{"experts_per_token": 2, "d_expert": 160, "d_shared_expert": 128, "activation": "swiglu", "normalize_top_k": true, "routed_scale": 1.0, "n_groups": 4, "groups_per_token": 3, "init_std_router": 0.0102, "tie_embeddings": true, "beta1": 0.95, "batch_tokens": [32768, 65536, 98304], "seq_len": 512, "train_tokens": 482100000, "steps": 7985}
Below are experts of layer 5 (counted from 0) of a mixture-of-experts language model. Rows are named router (the router's row for the expert) and show model dimensions 0-191. Each number is 128 + 24 x the weight over its row's rms, rounded and kept within 0 to 255. Numbers have three digits each.
After each expert's rows: a language model's description of what the expert responds to. This comes from a sample of Wikipedia text that the model never trained on.

# expert 13
router:108138136144087101137123203127096101112098122095136112167131113193131164096099154175149144127150127116129055099125143151136137104154102156123152110138118113150146133158119139165106146156117128128131120098122142161127115122150119110120128135104154135154176131157132141100078166093099124166170109098157130136124104086115124118113159092169119110127144129127141096076131119151129138110155118158140134145110142071125147117112105131136113110115114131138158180136143146145157131134115117133141114135115131158098090185118112161107125153149137152161100137165102106153108107078121103122
It responds to: Pipe characters dividing cells in stats and results tables, mostly after names or numbers, plus colons and semicolons.

# expert 12
router:142119158115164129160131144187092109138101130105130072148146081181103135102118152117130116048128177133125119081125141177073131129107129126088161136175122124114116142184119139137105090154129133138130146099119127113169142134130105165105120125111176094146145109140172128119113127152121148152176120066153148160111140129145103112136133123153132098142115128103145123099123140138130114116137126151120140095084137116139156094109138123122142128178105139129119148140126113135131133131128129133143121157176145105102113146111074145168142133171139171126127098127103102135109081114106140128
It responds to: Capital letters inside acronyms and country or team codes, such as CB-S, CD-A, CH-N, plus word starts like St, camp, port.

# expert 1
router:121119153121109125173138130182110089122114135123120122127137122136129151107093131127118106088096172096108117098121110118097190117139120153097154125111109160154133131126128167127072137186153114085149148135120123123154158124149106174110099140089157082158122103109159164100094149120114149181144146120138142109138162139123091110161158118147139062167140110129176149114118124176144097096139083158146119144115135114140140168133146135146125127151097117124125153144156134149160130114092147119141144089095126119124109142117116115146150174130151148124143098152123134132160111118091119079
It responds to: Mid- or end-of-word pieces like ent, est, ast, ess, ust (cont-ent, Cong-ress, disc-uss), plus the pronoun it/It and the percent sign.

# expert 29
router:156111160145139098161143206150117122135122123097149110156161056130141118108118157131083160094128129128124136107131186128108141119159108151118168144156137150138165131127109137120120143127106102118131145105132139119137148122154090162075140129133130129131153120136168125160111142129136111153128133083133112109099134115096088120174135120106161087129116151120157089090145116147145128128126150172141105093119156139130134081144134130107105110151141082153116144156177134129114150122088142137096110117155145126111079146133085139115151147096144128074103157171120122098129112128076163099
It responds to: Verb endings ing, ed, ated, ive and verbs like made, used, e.g. reinforcing, introduced, performed, stabilize.

# expert 24
router:123078119111137118160154155200126094156118140104127086157123130113113131107140114120106134086128158129093144104103128139087119094157115151101147125161131138133130147149140113087093118144151130100161123107105144107128118154122113160112113117122173118133146173142164132148109136112118115156164145117125120122093140123121077137115105120137123113147173138107156129103137114164139157103139169160149114121120191119135101118087112127090110109166039096161137125180108128139132138096125145138118120135117120125108106161127106162129136128102138176102120121114104106172169095091148111087
It responds to: The leading 19 or 20 of years in dates and tables, such as 2007, 1989, plus pieces like enc, ack, ut.

# expert 11
router:139116136110167097127176138140112103129102165115168132168123107128112164103107128122127106125082138127122149131121145158122138081118100161094184134145110114136100132172089131132127118125077139078145140119142161145166147163149104157124094127124149133086117102116151161139133152094099122105172112110129157117140126111129086108131165114152159079142127156111131155098139103132122094109095164143111100123093143102143098163092139167115143173157133105165157130155146092159130136121107132081154165132110136105075121145102073132107149135149120135147114146142128106139115140098119103103
It responds to: Word-final pieces like ian, ish, in, ch in nationalities and names, e.g. Croatian, Swedish, American, Ishibashi.

# expert 17
router:112108150106147119132114110139104111131086147093117133127182107164168165094114108142115148124100152110122104107127159122111095131155110171084169136147153109121127153139126129140057172125096103105135117125135156100144161107138096162080135109128154107115133123184106136105096166124107125124134098126148134155058162129137087087172168110138153114120114132120142070098125146176141123123116138128110151085111132115155109150086153115134094140153103128140129128154107105152142164121118145147141090110162162145129140132126124107110130153109141136120103157123126137163103086098121123092
It responds to: Final pieces like en, es, ers, z, ard closing words and names, e.g. Sweden, Heineken, fourteen, Wednesday, wanders.

# expert 23
router:114153141116181099156145158141126108135102122148144076163127125170105155122116144148125156134101114142105117118138154148097123064109121134131164146130166100117127151163091121103124122142127097137145120101103164156143150173128125160108129135112153113091159152134159145116112135122120137127172111121115158143078111130123124077134130114132109110176118123160150136073154100116163109108127144137104130129092152117146143102118140108119111115131063145184115128133122110153143116072120166112103153154120185158092109184137104144100129148124111133146075122150113129130121106083127154096
It responds to: Early-in-word pieces starting with w, c, k, u, m, often after a capital letter, e.g. Turkey, Assembly, www, Chaiwimol.

# expert 9
router:120113171124101099185099131145090115131113169109123117129130099171080115121124120162102118097123172135111122094145179101131124102114131151122178098105154152152138170141106112121122137138126173124134166136141147153165136134171113140101120093132122094117138121113198151126122147171142140160144136104111159170101168115123115140119140113147115104148111118107129137101095132133136149078186129115145161101069125117139112111129148123089091123109100148153132144127120127122137117115143173088105158145107179101084094132127112122149151150126137164136101149163108130130134124089114146103
It responds to: Word pieces with m, p, l such as M, m, om, em, um, ap inside words and names, as in is-om-er, ad-min-istered, M-iddlesex.

# expert 30
router:122099159098122129140116150156138089118062156130113182153192097187097115116136107098132130094107144124096128108137146147127140103139072149159154142149128123120147147145138107134132112132087153135149108121100147148125160157094131172066116126154136107100141101132144132113103143150114142168154143111145172116097124103118082117158158121116144129173116129149135125103123124112143119091139109141134130121104151118148096102130153123131143145140107117172098160136165089115134106086116161117140150127113112146118134170108117147138144126137133176117087111156110126174161074112091115092
It responds to: Lone space tokens and dashes after pipes, commas or semicolons in tables and scores, before numbers like dates, votes, set scores.

# expert 7
router:154075134119125097142136140147120104135124158121107097123121122136079136121134150134148149100121121137115100102139139115132133089136109137094157199183117139119126135132115096139116118118120150095146106130120153182153132109162101162107084137124216131134175134137116122103115136119134169157154117117138156121103145154090093145154155123164159124130097099114156107093101145150142098108132092146133137093100132093113123124097106137118130155131081113181153143103131130129132106096118155141122121126137173115130110150121092121179127126127166181111089106169140117160152120101126160097
It responds to: Short middle pieces like at, it, ot, uc, s inside longer words (the-at-re, S-uc-ceeded, geopol-it-ical), plus plural s and capital initials like It, U.

# expert 10
router:105091131089145095135139097127100095159113153102124113140135103152102118112132146155059114108109154111108124115107146146105128123104129150119125135163128147114136150167122097089108132161127150139146140118147145126119134132141110165138094122112147075123147177122114125137062161128148150141154128122109154154098158101123102109163131145129132081152147144137160116080113127142094087090136159160119139116138135117144100126131146170090133116124115135121125140113154080154154124111090130120116168174141160099131107151084101135126138156158127146103058140159084114153094106102140108075
It responds to: Tokens starting a line or clause, such as the dash of infobox lists, table pipes after a line break, opening parentheses, and in/In.

# expert 22
router:159125128077136119160088124147097102154113155099145151175155131152091153092140098121093081116130119081120123136120137132106153103122111157109122157131134155144122141210127130095118111121162153135142132155093177129151113140150105167134092115126137111132140138127099154138126147121097144134132177111126143141076103137100119108156144100180104113132125104120162144115122125149141123089128134140119103112056152080144148136142134172137111110140100103162154171157164129138128140148107135154105118151116142103102088163117120109129131175140115134119091124170122078161108129111112149127
It responds to: Pieces beginning with vowels, like el, ad, ol, ou, E, O, U (thems-el-ves, He-ad-quarters, E-specially), plus the pronoun he.

# expert 16
router:108098164142122098151124152142122117117123162103112102164145094140150148072158130123097091127101143099120119118120165124094157084127154163135130146135123142095142136147112145132109139111147139129170161092155164075127147124140121127122135128108133121081175100110164136152106149120076161163129104105129166117091094130111120106154196120145147083137104149145124125108085174147164148117146153119095136164080130099139102119112142121095159148130101116168120157127113127158117150137138153085150126099123138087111082146114100114132139140125131157141127108132116116157161083090121099127
It responds to: Word-ending pieces like al, il, ter, ist, us that finish a stem (peripher-al, etern-al, form-al, prim-us, val-id).

# expert 28
router:138124158100125120133083123135116118160090192092097126142162111122145143070102109160086128134156157123105103108102140183088151090130096166149151150115142114119133131152100125128100147145106131129156161131103144147149173151117103139127094164131139118123150132140177148110083173141106151111147160131120140135088149120123125122136134129131170105141155102111128126114116131123134094094104141166147154134098149030152121155121147116101132133158106092137123119174126124096150130139109143096118121114140151116117111140105094156179168142147123157122133103170091118113123115128144116119
It responds to: Inner piece is or i (advert-is-ing, r-is-ks, d-is-ambiguation) and initial capitals L, A, J, G, I in names and headings.

# expert 8
router:133146140112130100157135130155105098121103145119130136157177115113095148099113136152103129113136104111106098094155153146105113099139127146102114131179131151121136137142124107105114143118157112099152168114178173101179114109150111170102126105110122111114140123141143161144091147132130148168179104086120179097108149130115096122160121123137113140128143157138140160104137135136127152111132185148136153106126155090142154126108146141138100135130152138186107169170106076135155102077109137110133144145130157133088120128115064182145174156147120136119117096159091112131114127132155125102
It responds to: Word-internal pieces ending in d or similar, like od in Greenwood, Cottonwood, accommodate, plus capital D and V.

# expert 31
router:129112175087140102198136161175107113132103121105118112141118069124092147132145127142109122094120134139115075116139138148113118155125122172102199115152136117137133178156128154144121100149158144102156129061123177117125128087112118169102083091114138067158144108117153118163097138135123128135118127104167136129090122129091104118157126135148134127108115135141137131112150100106118092112158135141118117124099182125151144126104123133108091130119090111147108150129134124159156110176110166093098106126136165115096138137109118121116158136130135147129097095134121108154139112101109119097
It responds to: Whole frequent nouns in sports, place and institution names, such as United, States, National, team, career, City, film, season.

# expert 26
router:161107151111150116162083152147117117148115161062187161108110127161143159117156121132119126104127168138114127107091132168106098110146112120136146129140127107109132137108076131145098126146087164136134158123132164116132133137115120149138104155089163109124180120142127113140078156137110145144158111080147145112097124123093114101171148136138145075112130143114132153145153114144136142122105133136125180137120172094144126097117150166140151126162099109177155125126138092160159110150115143158118110130110125136094122158139118143095176135105134165112094132105101154167136097107099174112
It responds to: Mid-word pieces like ur, er, ire, ant, ion, and accented letters, e.g. Chengannur, uranium, tournaments, Fire corals.

# expert 25
router:142109153078156127128133145181131113140122175118133089189119117132116145099116084149093088105120114102113142116109158116108138143123120144149149137122128137170115163109110152132138111143134121105122135095131159143144159117150134124099111129083142101160143132122137151116133156143121152128126121081135165138079140132096119102131156137138168126149158110130166138078152118133129146070141142142105117068086125073158105131113138162103107148166128086175128144129151111148155106092099145139156153111139126112131130164153120120132183165133174145071141143131116130136135112095096118080
It responds to: Commas, and, semicolons, opening parentheses and relative or linking words (which, who, that, but) that join clauses or list items.

# expert 14
router:112103144102123094171138168130098090135104129139166124166146110126105109084164114118124142108132142103128126118140153094109135152113106164099144147152128085106109147161102145091099135151097109108129157089114152156133134129140100109140074140151163114160152084115122141148091163148082139155149136109123126142126125168131113108160136127112143104178138135119137135107110101141179126128143116114121118144103140094155159145139106125114106118158119089180157142155116078119158162127123118151136153199136158110090146134128066101136188141117131128106112117136109094128148092128111110099
It responds to: Digit tokens inside numbers in tables, scores, years and statistics, e.g. 0–6, 2,133, 2000, .700.

# expert 5
router:139152152113154097189145136141094110134098128117154128135164089161140134097128134133094112090106153153114128123135111162149143143125097143115152135138124116123148127136105163135133115148139093136112116115149174111149154128134068126136105103136158124138154113126146129133126158116110110148170136087134139161116137110126104076203152096172139140165142109151143131102137143157164133107138142127133131108109172098166112162105119125131150118193097123157137160122122065139109123133092132145143069122137120117089103150126095105110101127135172152071101104112130159152147115136141130073
It responds to: Verbs like was, is, be, also, and adverb pieces such as ively, ually, ough; also = opening article titles.

# expert 0
router:159127144101106109178138107208125068138107118128175114145145121163147148129114127171135107111119144116135131104150136113102142093127067164119127139119168106132125154118128182117117142100086137141166146126125155132147136099126134134110121111164164086143131145113127176135125135097131133123138116090133162147101146108142117148133177110141141140138103125095110110129140154129154129084133165151150116077107156123140112151111138184112139111178106096147174146123121094136128139156071131136120112149117155135098093127101096105120117147087126144108129127156097091150142096094092131111
It responds to: Prepositions and auxiliaries following a verb or noun in running prose, such as for, on, with, to, was, had, plus t after can'.

# expert 18
router:135080153102173125133086133202099110157089146117128112123135116158125165092130112125132110093092143126140100118139158107098125126129098148089154127141117146098118131129087126103099123120140104127134120091118144128112137142117110146111109105116151121102156119112134148124107146144139168134165120104120178163108110126127117127174131133140148107155151137148144130124160087123141165061145145155111128099095156100137158110125162093110103093117115111133146176107129108157131141107116136117140092105153162105081125190127083132173158175085120134117118108154118135169116112120152127078
It responds to: Periods, closing parentheses, quotes and commas, especially decimal points and sentence-ending periods after numbers or names, as in 52.1, (32), "Lean on Me".

# expert 15
router:143116141129147102122111152137129115151076143125119116146124084162111162111134080138143137107110145126085101109133141143124121156118115149132169133090138095157114151119109141108126108152108095146139122113127171107110140125115073126129089123079152103128125106182221115101124171137140122109159135100125135126088128124097107120142145106095141119143126146126148116121134082110117077106131137129103108141103131119180115124136128133121076092087112117142109181180171100128133154126095154136149105137154156103097123120114132122147181151120133142116105118156127141147136078132077144092
It responds to: Final pieces of names and words, mainly a and e, ia, ie, land, as in Clerina-e, Transv-a-al, Braccial-e, often before commas or pipes.

# expert 20
router:139141146153164109095164166146124112110094169118138095151126117113150155102128158175116131091101136129135115089101147106113158120120129134141138094135151124158131142131080096117130105142104156179149156103112168139163163132126088167113115123138198129130155109174154129116087138137097140164162123118126162140127136156080078128127153119149142097163154124114137120130086096106126099120115121146143119146109150098130102109128140076152145162142129090128133120175124093151143108109073130149149106116110137124111114133105138138134139137109156129132088116162076095127177101133110096109
It responds to: Function words the, of, a, The, his, its and possessive 's, mostly after prepositions, e.g. of the, for Germany.

# expert 21
router:126125182090159077167162114161110115167078138123130120160156091162125127080174125096121107100127152107101105100134155117083108122098115142157129123134131130152118164155142124153095138141180091140135128116136192129158138128155086147128090127100140123116130133144125161100106152110105146135135137099181135120081137132105106136142138121150130145160134114141166146098149119156127125072129120150119125135150177063123127135143109114106135113140115122174136147143141102146159110105088135097130113150145134152137114166098116153168149140100148132137117092158128158163122114124089142123
It responds to: The piece o and similar vowel pieces in Spanish, Portuguese and Italian names and words, such as Álvar-o, Caballer-o, Francis-co, stud-io.

# expert 4
router:128113133128148104163141092158098114085128124097123136157173120180162129084148137165091131083145150144109149092124114126094158162132120155140136140122132122155147127160111143121100127136119133174128129135114144141129127102152113123115132101106149099147123152134176131119089138105116162161150132122128143150110114147141088094125126128140130132163117111142144125078167109133128152061140131138095109122074156097144130101146120123108174115121095123192137140196139075143132132156122122117144140115111164164117109183131108107140151134111167142123112115144104139137113071087126150080
It responds to: First pieces of words starting with T, P, R or L, capital or lower case (Tokyo, Pearl, Rerecorded), plus inner pieces ab, ar, le (labor, Little).

# expert 27
router:131123193121160112139077131134106111155086112109121151127162114159120132136161126130146116119148149147119164121116128101126140139136097160166142119159136131156124110130083148078132153148136105121112124101147142142157119125146094127096123107129150129147154147120142153123133169126124135135158110117158154133104106108107101129094172117112152128140126099129146131077089132144107114100135153165130112124110153086132119112111141162077100157146139075141109185158111072170155111146112179144097104135117149136079132160133120099114115173122135191147119099168110114186161131115131147121
It responds to: Name and word endings like y, ay, on, or, an, ary, ry, as in Speed-y, Hollid-ay, lepros-y, indust-ry.

# expert 19
router:105146157109169109152129130131080096136112159142103110174152121186113137082151124152101134124104167098122076084130171121120151095101093113122115129107112133156141140133099102132122102145127171123149152123124169122149147153170132156116106118139153111147143146167154148141109124132083125185163115051163142141119134100105133103171135128129104116123122118132154127135129117138177146111144128107109149096134161094132126153130139105110133140135084107163093169145115092133129146141101142157150127141115153128132134120142085127141137169133175144143080156173114133153130081110110136127
It responds to: First letters or pieces of words starting with S, F or V (Self, saying, separated), plus inner v, av, qu (Rublev, interval, acquiescence).

# expert 6
router:114119157108188108157164118138102089154099127120117081149127113144127145096168129150143108082094169078129131112133187154135124121140124135149140136176144157137121142125134133133116171151098130129118133119105157128154183143133096139084115157102140073153123116120131155107100159134164121160151097105121150146096133135097096108150171082182147114131141135121128131119103148160148168092126162162120126111113149118140102160138146136106116127144105130122139165129147125150119123091095177124103146156132147103082126161090105121131161143102145164134123142146100138147160107092094134111
It responds to: The word as after verbs like served or known, the prefix ex, plus and, to, in, that in prose.

# expert 3
router:129116162093161116099126131156106089128116134129107125164129115153129174116160142113136142095118122133124088108124157142134177102167097159075131154179145121110128111140124121113119126129136136128128138074074147131163171125133112127136117101138138114123120112147121173114083147116097116193128115124165180131116161115121102083113135127126130124109146100110123159089144145110142169037153148120113153089071135125130150144116131142116126104133109114167156126172131141115129118126113160116145120120149145130084118172118093122138156128137156135131130091171117112141172122099151140093
It responds to: Single consonant letters B, H, G, N, C, D, g, h, n beginning or inside names and words, as in Mc-C-oist, D-úchas, school-g-irl.